config = dict(
    n_experts=48,
    d_expert=128,
    activation='clamped_swiglu',
    moe_layers=[2, 3, 4, 5, 6, 7, 8, 9, 10, 11, 12],
    normalize_top_k=False,
    routed_scale=1.0,
    balance_bias=False,
    lr_router=0.000488,
    norm_eps=1e-06,
    optimizer='muon_variant',
    lr=0.0106,
    seq_len=1024,
    train_tokens=436700000,
    dataset='wikipedia_en',
)
Below are experts of layer 4 (counted from 0) of a mixture-of-experts language model. Rows are named router (the router's row for the expert), gate (a neuron's input weights, with its number), up (a neuron's input weights, with its number) and show model dimensions 128-255. Each number is 128 + 24 x the weight over its row's rms, rounded and kept within 0 to 255. Numbers have three digits each.
After each expert's rows: a language model's description of what the expert responds to. This comes from a sample of Wikipedia text that the model never trained on.

# expert 43
router:098097136122139125118114145107165114161065116109147123110124142094165123141146130114124145092151092125115118145094128146106138124128116087086149112129123144151155138128123127154118147115111123156128125115136120143105129082153155125128103129139162123144160122161120139172143156119170125100091098086168120127125126138124155164125111100119171105127153180130113112103128134110099132085125
gate0:095110146149126104159123105074117130139109158148173104067102119100092112110153146142136162076145109127127119090136124119127165140177149139154178096127167141139115113085132133135138122148120132132102116136150128117156131130061100157125114122126151203146095123120088136189132112110172118108141085120098153142136117128107106140106127129111138171114142096180107140148159126127125140173144
up0:097085159134100111168143136095118140133107162136175104089121096109112118114132122131147171106143106141139136099113108117151146145138153150140170131147152132140156131088097117097139111162133156157085142111155133111142137148112083155144111146142159188095127114099126132189172131110159160140147117112117168161158110126094128114101113102113127180129126106163137150146124138122119143164110
gate1:084145164154120103106082126164099195133183137132159145150142150135207117172108142126126142078156091149137137123147102177135161161166144148071101102130139120174170102129133118144153106097126165107140124123164107161145150099151120162106135106120157119106127112131132090175139114150110126109146098122167129145111098118102181156145129109131156081117144156129152123118175109135150118114136
up1:117126190135126134113077152116132165125164113149140183134175139122180108167130144130133145093157088135117108114151124143131140160165144121098110118144118130197132096122123119133158112100111173114122143127142117160141130141166115176111142106133114120122121123139122069174125125133136111101154089130151142126097114136075173115157119133102128083125150153121149115098147092124104110115124
gate2:113116171108138163128122137139161119129096108125119142162127129156175189121128123167132132114119115137173160106168091163124118159122064111090145116101107117123172108167118104096134126135103128154135132114179138124161147124090103108136102124142102142142100124180121156134175139126106111108151184121153122180120092078157113122128159083153141124076083161154151169124162118152127134083137
up2:181163146134137143119119143124132132114102076096099142141111120144124169144116163129135142111113147131175101119177090164113129153128043109103151125111117134095183111183106098085128122116118125153139137133172153126149140123116108133131079106113127159137128084147096125111141166108093123100110169138149108153101081099136142104112129111143132118100154171161122131153128103152142108103155
gate3:145076144131122157143124140125124142132146127106138166122139124130103176131114145166114108127168174106117172115109104171121130112127170096091122119115123142122148118121122118107165115158145112121142162112135169134137108100125135141110150146143140103140111087108083158144103169105158117107114097071145133141116106178139186105133143116143181116141113130170093066132135140137050150078125
up3:115083148123111169166139150139140108129155158140148165104115112133114158094128165122116108126149142139095155139110094153137129099116156113096123119131109130128123105128128104127137149166152122131146150153152194121147097080132139134122134136140122136131114087120081143154123179134132137110130133092141126117111116157168202128111107117156154086115111111155108071141117134130102168088127
gate4:122089139116131110130116155114122119110131160108120115176182130111079095159101172145143151098166131138126098167098107164133058133114096110112146158104163153097115144132122082091128154134174135139160086112111095125138110112123130161129087109147137129094148131167106106164135119172123139108091111105150109147120118106124174104112113154135108113120117112133143115138088158150114125067141
up4:109093147135122130150120154107138112136077134134144092137153108053112114107130169113149119134153128144131125159131120147106087103157117075117143166125119163120115136129123117085126108123182132098134107122114122122143136083120148132102109107191095160106129117178136108155167162152114137135136147126145124114128101113115182077110120151121136125145132133162141091122101133129124105103096
gate5:157069170109095100149147125130146103192072130100097106114116107133145156112072117105135138141105125100162135136080161083131117141137125136126083110110154126132122202109122094152136136134105124114135148117131154160117104133123132161085138130143110103168100128119170120151121189146098136119129141136148120146118154148113135146124142112104101116137114164146111121075141127169145140135132
up5:175101180119087129139134104097146090151103121132151127154135115139124108140139122072123120118104138095145144128059150061095107149113134149124100152115137158148137189153108097158084124125115119129130141112166173133114145152151146149130144139155149106133118127101135099166122182129122147143105175157135123164113125138148104126098137114133118096149139139126157130100111152150164125117119
gate6:083140122148126098148091111139140090110122136115164142135156100137098110156135085127138157121127108138081068102103118111119099139157141140121163142140111099118139124117120125128091113113136131140106078140153089123123169097142125096107029125151116134151106126102107098131151115146161140121115089154162152158141135160110134130121123115134106152134140133132141129148096149114117122070146
up6:111131116117168108133125125121116136117107088093167140135115065111104119109151098154133185122112077152121090073099146120131128134170115179114163115122112105106123106119119141143098098109111142158123084112169109110157139115152147062098105118173127135138110086101139141161160162138172155128106123148145120141120140125100172130134096141133126107120123134081149095177114135130113121118135
gate7:122132122120110120165126121112099131114141130119126149081134134109146116107131154125138137128082139110100124141119131168150125124133092140178131117143119142108123137125112133137129165145106184145083197121110149193152098146127143152084154125134156116117148086102111118106150113121153106125132094146131105140107153156121133143104134137133099122166163129108152134148149099161127154099121
up7:135143081089127114169115123117136130116114146122114131113139119116161154138131131131154137148096117093127149155125120148154137145135121139176100133148121146117100167111130137120122123153137126126077165133116156162126100161122169137095152120103186130113129147128122120150133148084133103109110105120135084158114150155128137118120097140103077108169154116102176172177144137158124132090139
Colons, parentheses and dashes after field labels in infobox and data lists, such as UNII:, Configuration:, Occupation(s):, Coordinates, Genus.

# expert 2
router:116135077134141126125092101123161136170136131109085080098112140138134172148128129127126143077098095124092114130090120117138122135136086102108158105134101146170142166111150101169101126150116142138165166073104155146100127102159136153148128169127137160155160125141131117141157143117117135105125117105117107114140144144088166133111136091127137113129161160160119121122140132101112137095127
gate0:096118126139168110097100148128123101144106149095130138129141193151145099100131133111141128104130116103124157132163148156089099104144169132143191121102137109092149107104106079103124173094127153155130111143113124119123128105135133169115108140127125076099152116143121104171120131130151085135122168141155106177138103124071136170087125141121112115106130151169143117103140188105082118161108
up0:142178125130158176102099116132152124128092141084105148133113160146162133078118152134147142084145068144090130073115146143122132112120122134109214153122152123083128096109142139099104143111125157106128113108118142101139147144152142158133121148155170179100128121098126122133154127132100108167148127143131124170092128144089142162104099083119129109102145133143110073093119147096069124166094
gate1:106112104108129143127117100151095147164110120129116095066119092111116160105146105087114125124107112104102074122151150141135161121116068145130144173157108156102111124129134111118130095113143135102138150146098122141138103133148120143112112123171152145092119144086159134151136135171084117171136168131147072114143139133143122084131129092163117159106130123144100094133153139134143109111131
up1:101137138126097123117124136168098164089144135129127116109096106114131115084130118100126099099137103086143091146120120126146117124149105135141130129137130118095101169112118119101097130139124152126117083213086150149136103134150125110107112091138165129099129124137137103150153124138112114098144146133113109148163154159123111100118131129110104161097153119156103149120177140135152147124120
gate2:085156131143133131141106162099084101105143101164167146040092127111139121118136142139156176093134092130102121142122111100136119061128138147142160122129167118122103127138115125127133110156115117112154100115133157098135156145126109118124110106136156094161101147140118156157077143134114086129138111111137118174094142121132120117106151144099165111092106158122127153130138126132136144103130
up2:092152170130137124147098128132120085137144125123147155046113107125132158107144119137141154112123086136085117131123137130121093085130130119152170119106130114140084191119118102123148126126132122147113080118149143134115146114188110116117083126125145096138099163133117168126122130132140105185137110119167090170083150109141125113127115109130129103094124155113132123138158159143101121090108
gate3:100105141172155097132115141115130161129096105141137108081175111168169163154145143137166122092128133123153130130117116087135108098185066151087097112130110131110102094119119119147159097176098137195109095124106158181127150129129107123090121121113168135142079092095091142135095107117103141099138149134075150172136118157146119108152142091146106098121108112143142134137141143108127166103087
up3:116107118132156130139094114134121121144117119101117067088166129190154161158159146166141134128154150164172132128122126137150123098137076148090091140106130121125086113114100133129151095162078103174119118109112171119128161135133151118099124148127161103146090059092111158134114089113128127099143107133057163163094112132117105134135118106100130110122123132138161118139130147094112172161122
gate4:143106107090143097115101101095142129108163114119118100127104054116093136176131112105120135161106101100088091094109081155108122111094153131127105183135100100136127143141112123118143140132167128196156118098132112112141157141124095110118088144116092149139134114147123125143159119146186136090132137144115085144111117067105131167098144105157144108117131185188137141128119120144137105152114
up4:105086083100141094097104134098133111098149152134100094115118091126077122181136063122124114100116106079070073114111101153107112120118163154110111176072114116135134111144113131143110130133138139159122130102117155105146141153143132129151145155075132116094102160157148129161139140145176140086139141149134130140111136127147142151154177121136146125101101161204107086138096117159118123165121
gate5:088136123134169131105069119164146118174146120112084107110087138113159101139107117159109124101124134121177125079112107125105138110153104100136135129107123125155141135141124147125113112137164136190103153120111143140140144105154097153132178108100098189142098118106140152131122123112122153147138116142093081157103108096081161123121131150166167125142135115117128168154159148147134120162120
up5:098147099125148125127113112162131141222126134133106136097102127154172078156102123173110149141122132130157130097127123098120173121146138115147122133107123145151132134109138124134136112154181136216103135143119125143105143097143117136097174118141133171132111124131131149143130102126113151146153110093130080142072141081101146114103132156166189165095094129116151118117129127127161112126094
gate6:136108105111099121135126127141127124133137127194157075120119146135147142101127142129102131091083130146074148123136175099125095178154158141120144120133151085169139135120142069134154158110117082142096138160134126087125124131121064100113121107167160094134128128144100107123086084162103129114141140115089109151112156115099141171076105120113106134113117081106143126088115127137141132116126
up6:135103144141131154090100110111129150157131102125138085108150143103111156072128117103100120106050153144125112125112171077127108147147122114113099121133135093160143162128149111129176124123129122119093146143092128125156143131141107113087142094150127123144151160115125091076112113114136142120128139094109099111147159116134125118095151111120093133114119139120179115126135109104126116132099
gate7:153126168130097100139129125142110105106086126126111107132108126112149146135123125174149106142142122142136097142073133100121150101098144136084110110141111101125183083186127105098084154087080129190127145148133114135112157092150116112054161155130139116097125132107142123114142160156143151086109127133136128139122104152137150121136123104139169105134110139110138090145133158128104138098120
up7:131112157131099076115087126151197116114131113124105128137128121109182119163101153109179120143136091108180111134099164077141150163134127130107116121121102111156131110138141148116097169149094155129131140135080125161134101141162107120099129125129148097110094103158113123144138138153145134118129105131131104169107120148129167124149134134150126067136100132086131139146123123119104126113118
Prepositions and place nouns in geographic or institutional descriptions, such as of in Assembly of Alberta, in Minnesota, village, at.

# expert 23
router:129127081132129128130088130099126150164126111124106088121131191125160167118124144103104138120102111126084128126105122111124101132159113092108120096128092146148145128112142113151122168170160135134163159108136148133094119129144185113139095157118112145150157113167137094131113132163134127116120120122148122101160135140098120138101097073145137111162117164148109132113124123119123120083104
gate1:131110108117116085127117124132137174108154135147107107154132148127148165164153122131125162140118154108059136151115122074152188137129141134142143106125085147098124121140138146137111140128133187107129151128124147125151118139127136112096109091114165141143167087129145148071135138131146139128121127125143121134150142091097140131151114140148089153202133142154147216179159137143137134093119
up1:141103156097118104105153131124147130104115154155119101151156163104148134151163105127105103153127140107096125157152120107150095140160132139141137112111135138116089123117133099172101134154131104101134191107140158115182150118120153141104134119112144143124125112116105159104104133153122084131091127098152150139132125106106148125139101139094135155164102107112152157185166122135147177130096
gate2:131093102146092160111109130099143104094147104138142122128138134153134134103148114122124155108134177162119170129122151109140125143119129108147118146110111136150166104110108100117142133157110119153109112175141130074113113136145143123128138147131130163168136103167154162129124121090134139094150116133163128150128114113144144183099134088129113102166148124143107139161112089171137140151079
up2:134079147148082111109115099124138081108155122127133123133145146138130180116161117145114163102123128166127157153105157120189141132108169112145121134118086136149158082140115106153090127158119149133137119124165158111134098126144150117100132139118119158143123095153111175139131154083150114115169094141161106141121133143135119148096122140139126095169173095121146147119117099140168126125104
gate3:156152136076111141132114108140139102128171093160149175159127148123118153110152185109097184128115135092134140104151112153118086176093127099144111129099165169086120182097123121153160101116144115128108081144120167106106121114141103146139126122155154124119110103129142107131117129131105119103149097136139143131126133133147104088122126111155143156151178092144121096140116125129134149133135
up3:144155122090113149172131097112103115117145094156158137152133112118100177146120187138094173129150170088140119113129110109123059152114151099128081122126155164114127164112104111128131095128124078115140115136118172097115111083155116130159095132113113131109102092128166122136114139099111096099136101125141129120090088141156105087111145142139103156127174136119126104126130090107158145127115
gate4:102086081095110148092114122127113050125132169115131124128097108130143163153121097156135149144144131096161155146114153130094140140128140116136129120155072134103136180116145114143119184137104143159121128137088115127121136137149162139143099138116114143156175165146152131149131160118122120136157112148168124143129126108101160079125126147129146163162098135164127119085106120125113114095111
up4:120142107099094125125113156113085111131122164108105101094131088124145170137118115151105121142149111141168158131120149100147117127150132150099118160153098122129146125112175123101098150139137120142108139157112104148119139135153114118119090148151099117145156125142153135125109145127114170116139102173117090127120119111126179091135129135099105163176138123172096114072118134105120114104109
gate5:128119127126116111141137115145161140078156124126138101160149109133143137140139133059127110134147135113124146115133161053114104131151134089139124148093158136101165125129112108130130135145154110116155112134162126093123133118160080137152124097111128123068160153075122087095123128167113112153155160128111152081104147114156125143091112128156098107090149163140119134095140103184093144139149
up5:127120123136119141153129142121124144152126088122101152150099133111117136130141123069099094106151138116126107142129141060131111139166116102149092129124120113136147104071121102131137137160180118114174096134131172143129139119200117115146132130115133118139210149158107073112131119137090118171126110104106142090126175158166153123081117110126121098114103150139141127120125139196110132157154
gate6:154131111116146158123153115100125098100126132114082083081133120048195110100113129141127096107127120137144114168107089082137071129107129108110129100169108126158164188157112141110139085111177133124079147115149145125155156147139103161141129122184088161168128168164108105164143127136144178159126149132136154128125129133151152141095125125117095129116146118135140093161152125147143102119093
up6:110092133127137138149150126126181115122153147133099123159122194082105103139163124110096132146173129115132127162143121103135080143106110125190092120145167095108156172180130156120128131143154108133111147165118188121145158125134136140128150130168131107109123146093101104099130167148145106101102121096114160144108084102145112080084117159101109175109127082130132127137151134072139159132153
gate7:118116116146120152150127113155118115148130151131144115120111170160121142188152114152109163140102096109132134131078115114099112145102162138130139101130113114107111135135107149112137156135196184113196140114120102131116133154156128149149183134139157111132165194101149124088124138154144141103150142073157128121139102120132147154114130119109116101126087137100099102114117154079103146124132
up7:106156115136138175181140096116127125108161122151136118159143135143120118145130114172118166170103074154157133134099156116121125181109141123100132125144096128134135117137106120113166164144168171109157122088103118129139144139146153165108136130129126138170129187126175103091137153126102173150137134147183131133110138149123168148095151121115112087137113161123114080124101144103106168151094
gate8:149103109158222128184146157116089132105149155123108072140152103119097112120131114106087103162112145095113145096116136148156089115151138098133104143104163123169149111158178099138132103157123118135173176131163098132112136103116151145154141117089075154119111101158127116123107133095151159126145114118135141146083143119147123164099103117127083151124129132150122130141132165123136135106144
up8:125134121147146134161156149081085126137113120102138107124119112137089094126125092097107139131130123084095146094115112145162117101106137128124127119126164132125118070168170120145129093154153123115164178151170121155126140117127150123149149135129093145137092127100130097155103138141131135127128087142139128109098144104119132150116137078112098170127110128149121113125117164132119132142106
Prepositions and verbs in sports and career biographies: for, with, was, won, became, as in "finished with 10 points".

# expert 15
router:113097094130134100124114141098129127145083106117114088127106143113142140119156116103101162107092091113095093146112116084094144121131096123103170119116110162142161145087175103153093160160173129128171131131116178143110098123153152163127125164140105155141146121144160109153154161147155094103113105101141110114165126124101113124130113125157140107166162142131086122092126124105104153109089
gate0:164136079131125127121155153127103122113139161113175118132134137114146136107120123131150197132115126125153119129092154104121104138169132130156166144185095177102140139107087128193131113164142121095153125174091106078109112154109180169180165145130172152124149105131149131126096140124163102097109094088161134094179105185150109108125120122074129104153114148152091134109146130148155115100122
up0:149166122090153108147143170147152116103088116134156122112139119074128129129068109128153120106114121111202136128121147094129129129112118131152165160173118159127141112139090141174121116129133131117175144153071132098130130134120161151105142143092117118135150071158128130097116147119156147103132111067183120126160108161100108105098124133107151128124123125123095178088115132154140104095119
gate1:148115122142119128147097123141144132140097123105159113142117122117134156166129128123129101147115147143159150135118129125120167065124143129141105148124101114174103090102140144123099115152122140101087185157128139103139115142124125158116141158142107155118124097128116125122144118135107143100146160089115158076158135076114139133107151101120120123104136159168153205126141156130150136112105
up1:130139144136131153165105150123117110113102095111143110140145161132157139186093153118188089130123162122170168114118165104095163110155097140130129150107120125167099105123140139112125121157180090149135142127116114099109170110139142143121162147155105137093130086132146118141114105140109164068131135120083141129179147091132118134072132092157157115116127150152130172143150126121153125128136
gate2:124100107124123151151146132144169139153132140115124118145161155121112113127088082110166167149099135115155116100135119081091108132174119130119131125117141116106142177186098089104122117144155137136168154130141150118146065138133174120100151102165153090111134157102147116152100111131142110166117128130135148125165122144135105092150129139126118118159093100108092101119136142101131169153099
up2:136129051129134136160160130119150119127150118101123131154138113106108116121093094113133132139094149137161109110125107099121103121182115140125122114148145111117147168162115101110129116162145148134157132138113160136155069121135139163096148141154146097120136135101117123168112116159140117150125139104110151111131135140148105071149119145115141097175113095123115088140162149137158184135108
gate3:095101119153146139134096128091136126123132114094105139128119088080097164155156182125075118105106128129123160106091113113143122141154087111107072125113114131128092100112114143129152117160084136107124126162133137154139076114121112106164160125136109133115125158153133161118134123144067117114157072143145109127125156116123101130146114159136099150147126134092142150124164098140171128085129
up3:117118122144137135129091109079114114125114115128079141109162134112110118146206186093062150115121123157136113127129094132143103088160083143096075143079115151087102084149125161109157113140119127119154125158166164159142128126121135159191140139123085147106112131122127121137146157133136090148131097155117119130165119125137111145123090119132107105117115137128126139130145103181115085121140
gate4:073151101144122120169112171078140154094124161131145128113146115104129113152183133152136112084112125095127075152125092127131116098120121145127133134139112152114112104134150115120152100157153141135143123139083113114080120129142133125093162153172120185103139171101122123118115168157097116119097122135119128149080119170106130130122135129132133139121130126129162116201164093111141131147137
up4:116142115164152162131131148060124130107110178098153116140179077127113124099143156120143114081099150126109098132117109153121096095125092120107150136142136155124085132148162125129147096163169172151158151140134137080140136151145129134048135186153118169074107135087108112099193142140108113101109115114118150126184137091120105141117134107141151175133141111123156150149148114128130132156120
gate5:134148135132157104148123144111173115102172150102133120134134109147124096123129140103080106172101160051122132091161154105115177135142142095087143146122127131132111107163108117135157152153099106142130146088149144157085129125103136083118133144122143177136120141146105097140117182136148107143120132130176144175094135116097117085088130132148123114140110151148119136092091101138074118083130
up5:159137070118108169086150138097106114135135181104127094117160113124116108119120116104084122161118111108113110144132182109111174131151106108084127138108124078114142110135121113120150114146100129115119116124125119178102113147100145116137138109114146143095126086138114124145157152181173097199098128141139093137115077137113142104095131127137163126115088157157134128145092113171106125135104
gate6:154142100127128108084089127126109142122118128111167129159110113102162124152093102093112094152143076125155132140125096158157131141139118129111080153120110133140122128133163146126085135114106170123112164118173134131121104106125160140131108145131164080160143123117118117142128134136084144088144141144145157157142148141169082161160166090152100173096175132136081131126155133176103143096122
up6:133185138113120118117152099134118161149124124104148116107094146118125140141112100138094091105159128106159104140115105148144169138117120131126153146155154098134109129123149137108092127188122162120109128168148165118085138181124181114113096152152106127145163113157100093158134131106110114149121137128165131116127186100160085138158152092127115146133160118161144148113134140103142132112141
gate7:129090156134114105100139105127085144111148109140119136168109124139109094128125146116135150137100106106107105180160163069147109080107138137123144129168115123120087116116157122168160180127144146138127116099126133080142066097130151161168108141147116124095071118155147096138130115143122091091151076147148106127166126195124148137128112142173158077169116188142110129132101101114152133067116
up7:055144093151082100135166096113072126119144152129122130154078138150119123140104128145190098164112116071153081190189121090147115113164097136138114112157133156107111135132157156148132131133140127111157117119136109099148098130132130143159096143129081143091067116132131124128136133146135131116118061113140082127140110156103075153117113149133149103150057159150131139096086130081129130087114
Opening quotation marks after "wrote:" or "said:", subject pronouns he/she/He, person nouns (writer, actor), and digits in numbers.

# expert 29
router:114113122125146085139119121087174126147132136138119133075099154103146158120176086123109162109110112127127086138102095103095129126112101133126149113163120149138163159128169102175103146123171157121132155112115165163137142129180158170150103138107136172171163119164126137146146152162160123120123115107160140116156096085104156134134084110102148123152141160118090100121141128113107150113094
gate0:119089115158107125126121140168137117103131125125127145117128124106142158159131086138152124115149118179141154105158156108149147113152124089128131139132107130140124118096140107125125151155122178102121107131116185134114092145120144165116095090115124107191162140155159095118118179126112121142097110123148136134120113087108119172140135126166107146122125125115129126161122112149122143146126
up0:120117137164110095113120092103159123104148161118160144118117115115132163173150135113164138127126110169109148092152170117125143103131087158099134141118136099123084095101141115102144107099101139155137119098108161090121098158148160165159094087103136126163183114163129117112162183124122126135123093125123130134136125106145143120139108134138118128136111134134108126115120154121144114088140
gate1:111180133101164104088137104096135118100146130138145132120139094148133112177129094120097107072126105126167151145158138100132128121143094144116142092107115150097069144129178085142133098101149151103126129086145116120125118166138142160131147087099125104125148146123154112165106105147142119092154129123129134108114139101170101073144121145121145120143133117115113092114139119117111121134122
up1:091182120106156138103123139121156112110129125155148129105144091138116145150124102081130133105123122139149089137137131103165119130145108128123152097083115136080086165131133096133110113104125145140155123095160124103148156149150132121094133113102123097150114115109085140152134124107141114112178133095151120128124188122158126086156125122112159102098144124127144109117155131124096127125115
gate2:152116150123129127134130132139149137090180095118146107129109144133123151138116150143093128136098168142111147116093122089157177106124108085114114107172134114123084175147148134190111123118143163136146160156156129149158139111119129125129108137149134141162159093157127138142166084123138139087112137119152147061157211149147153143139107122074152100123165186147122137133121110134136119101170
up2:139117151145077121123139099141129171103133129127138098148121153126117139144114142126145124139127127143130145099113114041163140106133095096114155085150150103088104154144155085156149109121157144108160130161173160176119135144089158151102110137132148139126138090108145105126153094100147116100134125139148121112096142116118143164125117093109164131127146120099119107136076087122130143105109
gate3:127123101125142171103129099070162102134139112121157109138138126122138131069128118081082155147098122141120108105137118093153106142147079092136113125158140130113165124126151126132142083096175099101152143136130113093154171128140118123141144100125108155142142105134108056147115111119179152151150154102132121116140106143133103098126146117175124089130172174116149132065135141105100112113109
up3:124150109146096171134128089095155099129124101087153141135130150137108123109159134129084109124093127113128069138133137098152142140160054107146111156112157132119140150145145137149148055098163095087132156151110128113129142137119113144159152125120106157162167140127106069118130092112181139137126119086157124143171106140145132078110126152153121067125163129133133117122147129132110127141121
gate4:150108128139082152141076127144142141136080164144112112111104160111118121094111088121175129154111149146147114132138114134126150123126152113058131098170117117109119096126124111119125109144161102155122165116124109105147118124115066106132145111143165156159140137126118145162121121093133146163116140161109121082095140117151149116110120101155098083110153149162114134108098132156135125152124
up4:122104123109120162147089114125134126132135151123101119131121161146117121136094137101169097174113119141147143106113111142129154134139152145096107111178125109105131104122131111125102130161155137168152176125115112078141129128172096140102122103118132137100135160150119118156107155108126153151122136164154113075108126139150144121078141110120101105132130141134127133139119123109153123158105
gate5:134174105131100098117126132076163133123114168157161131084100107154181130127186112105136138068112115156150113101119105147142113133135119143150169127119138119167163164148189140121121094111100163111139102104125132140119094104103146159126122165130116127123155133138151123092127141115138135133075124081111108122151133154124107133133166149127133113167127134102109111117105140137109152142126
up5:115156136127106123120129119094138097119103156134119118101097094141181137149151139153138161069123122165127085123141106126126074146140126129148170112142109130108118140128166150107121075142139156120122095123107136146169092139129132149110132138119166149090131157126144132096128139132123191124044123102146103135140114160124105122118151150160137126138105113114115132127115123130074149107151
gate6:159111130123137154103094083098136167122115118142155128115102170107107142104148108130155127135105088146067112132077163101098106132113089106120115104205142135159144143113119129170146132130143108124090149094142147121123140115170095137095121133158113166120145140127134156129159150106132144134161171165160126135097113174122081152095149120139131121127143172109138145147197116129149131093155
up6:126126091137117147120105099159148143137163152130133147129128116104113151101161106147111159167094090148093111151078126106097117109091079112130103087153124109113145118101123132140168117130161130112081112086159146113120174111134088145130111133155087140095170141128109152146167157126108132136165197170145163127126098153138101130107158142131124137125155168115130123142194124133138132095116
gate7:124096134099180129125172157122145189156166147178160124112156104153137166180172112165124058128157141120150144093161138139119127132132087110157139147125099165163142140118133134119130105115085172152138144142147101107125099100143090132144081141099117113134078119151138153119124114118131122106137096136152122155139138146136111110119138147171114126117115124079137089080110153111146095122098
up7:153096150125170127112127152131102190125173152164111135147131111165107156151153123115083090125125143112157142103107116101120162122113119133139161164142095163131100099127094125146137088115141154079113169164100124096116135135185099121140073139104130128106119143157131149158138103144122082113142121170138108104090154153116128137116140131137132125125147127117112080102097123125127104125116
Opening parentheses and quotation marks, dashes, brackets, dollar signs, and LaTeX backslashes in formulas and tables.

# expert 21
router:125078129147132072123110139113156143170129111119093129088130169133137172113170097115102161118115105104085115146108065114096104122128112110115163111137102147171138149101138110154092151156153134186137159137121142115108107111161149171163145162086110174173156101148147127153126137113143114121108105100184108110106128117089164149140119105111149101122120148124080138122130143130087171137119
gate1:133126146132135087107129089090161133167107067131167127131121113139115120081158135126102147137132116080121134164149160120134105126127141079118188183124127082092157121095128153181107121108120124168143104133100157149151139131149103095090145145105150173107092098117150130150100112091139136127120113147091084094103110136144140154103155148135105100150110108118106108143146152117148129106151
up1:157113134126135081131126118116160141139115089130175139125147128139119116095126173125111166127126137093123116170144148124151079137123126087148173193157088115139146159112132160169110096119130128197140124120093165151152131137150115098105128144116133172121103101121111101127105100103130106135101105161115080097104106141162123117122151129128109105122115104125102134159147173110143118111169
gate2:151095143110105152115139123137122101184139144106161099103110126134168157120151159123145149122151150143080085130121138141101100119110159137110110130093164118140100134133123095091123154148140139115143129122147160166134147055097144152137092115155116149121106068158145109104098114113183102099096068171145160119134111141161161120129134125098094156132123119111121134120128113118100175127108
up2:125109118173121146128144125136101080172136150103145114131101156121153135131184136130135113114150111127067092119166118120130114069132156121114137132102162136146135124139146108131135135124131143108101124128136160117126156071180107143117127115159090184143163069122134136139133095098135127126130060122116161131109112151157194161112131089087111168102140120106115119133128117125121135152113
gate3:130097165125130131154126120124139097156122154156159112122150156108107145142180122082163140089147112181094177132065132118119151140123157104129128097120154119130122070092102123125122100142096113117126128091112139146133143118118133156132123138167118161168126132107117149113132140110141131113099151075144140085092101142115120168135136127078120103112158155118108098104130110125107164131123
up3:108085199116161128136139131122127139151109183158146120136142151109095117125176095104144139084147074160095148094079142149120144146126165124119130134122141111141125053119119125144096117124143093112111156112116153132129123112124139125172112143133131163122158119077092143123143140121102115088107146068128141132097130182104110185138102089112130102106132187103111080104121121112099134115090
gate4:153109117126171129085114135124115115126150154152104130123161173148117154136122118115118196172132134133153137123147162109124144124112163085094149137157121151158098158106116115149105129144097153123084101114172131179111140164128074131173123150130125108156106112149164121131127151096113116119137096141115151114106137074103133125091104089123130127149125208137094130153126160088102115156145
up4:156153120124146151096116134147128130137129129149137134105183166168113107149137089149146179170155118129144145106144142130147155101100141089123136121165128202173115144096110106133143110149085139161071113112181138150131104163130083144175158167168121109119123149146163129115146126127128116114143095134123111113099123072100105117102134106127135139128129158154093138121108141121097111137141
gate5:106146132146161120101122129165154103158085099110143054155094099086099163132140116131131134149122081089141134102144141097103149115082127122133099137133133120093153119072092145134064128131091132148103154142141175121129167122176124142136126126136108098117159150112096168119113140138152160170089098130141133177133082103133131144140094128112136130166143157135127119139136082101091096129166
up5:091112149114147099106110098130167092140117081105154080133102121094135187127116109143129136158116100127141130124137145122142139129074120125128088124115114100059102116093117135124110137123107131169089154158138149075164172092182118131133133114128129126132111144094146164113133137137144151144135147141113122157097091115140144140137119129136151130175140138123099104115090114130097144125142
gate6:116081149122126123183166124076104117142117134101136126129128100107119126131142172154143109126136171145055128100128119101158120113131127105118129097137176143151119148152137117138097127117117170134105184159114136123151162117136125141134098140093146122111113086103130122134135128155170123126125130109107132127168174121112182099092137128123093093133153110128138132138129138102148191121102
up6:141155117135168116129131139154138176103124096100145124097142118114159130081093167076122136158118128121101110099150169139078116113094106147115103169113130117147128150141092116165162119112159195184091137132131156129126133103068133146158109121070150111129101108137115128112147106146157133135104114079117135162164174153156186142110082160157116114176131111130142113107116109139100142164142
gate7:123101115208156179081086140121141138124136094128090146117130125127118136130128114071134120150123173140142138126109151156170120141163100132140134119156163190150122165113128105182149174138204103112151143147097088129138137099143129115156119120161134139133124152103129138122124138108105109145200116132146128155119139146100094121157153124153122145164135089191111118135176088149110114138116
up7:116148106173150177081098114131093122139144062127100156115129156126123108099113110080135132126130145159139136148146133168139118132156110125118131143161146172092124166096133134131200115122176106123159161142107101118152125078108136120153128078148107138162106140145123110109120118118144111138165119097121124163109130144131103108134138141141148156156154100162145125133168110168139142145103
gate8:118095128125114090126111146147151132106119128118137116089112140131148129078135141115156147131114132145133131124131115173091117121145120123082130125185136122095074123168139128106164117102135111134120164126147112147107108144133120177112145151155115176120107094116139147111106164143155153134119164086118096090106105129127152088114103164042106133125143122101130125127102154119151132159163
up8:144090161102102104164125138151137130142126149108138121105103121125139114115128130140144149138157128152090121109158146143098160129145083120079132105167161108132102136142113096121147100116145142125138133110124102135133123149131138173111135124130114187130108084133155133130140160188147105150093131120116106115095074095117167115127102127070083116123148123149131121109109134119165133131140
Full stops ending sentences or abbreviations, plus )., "., ?, !, and semicolons separating list items.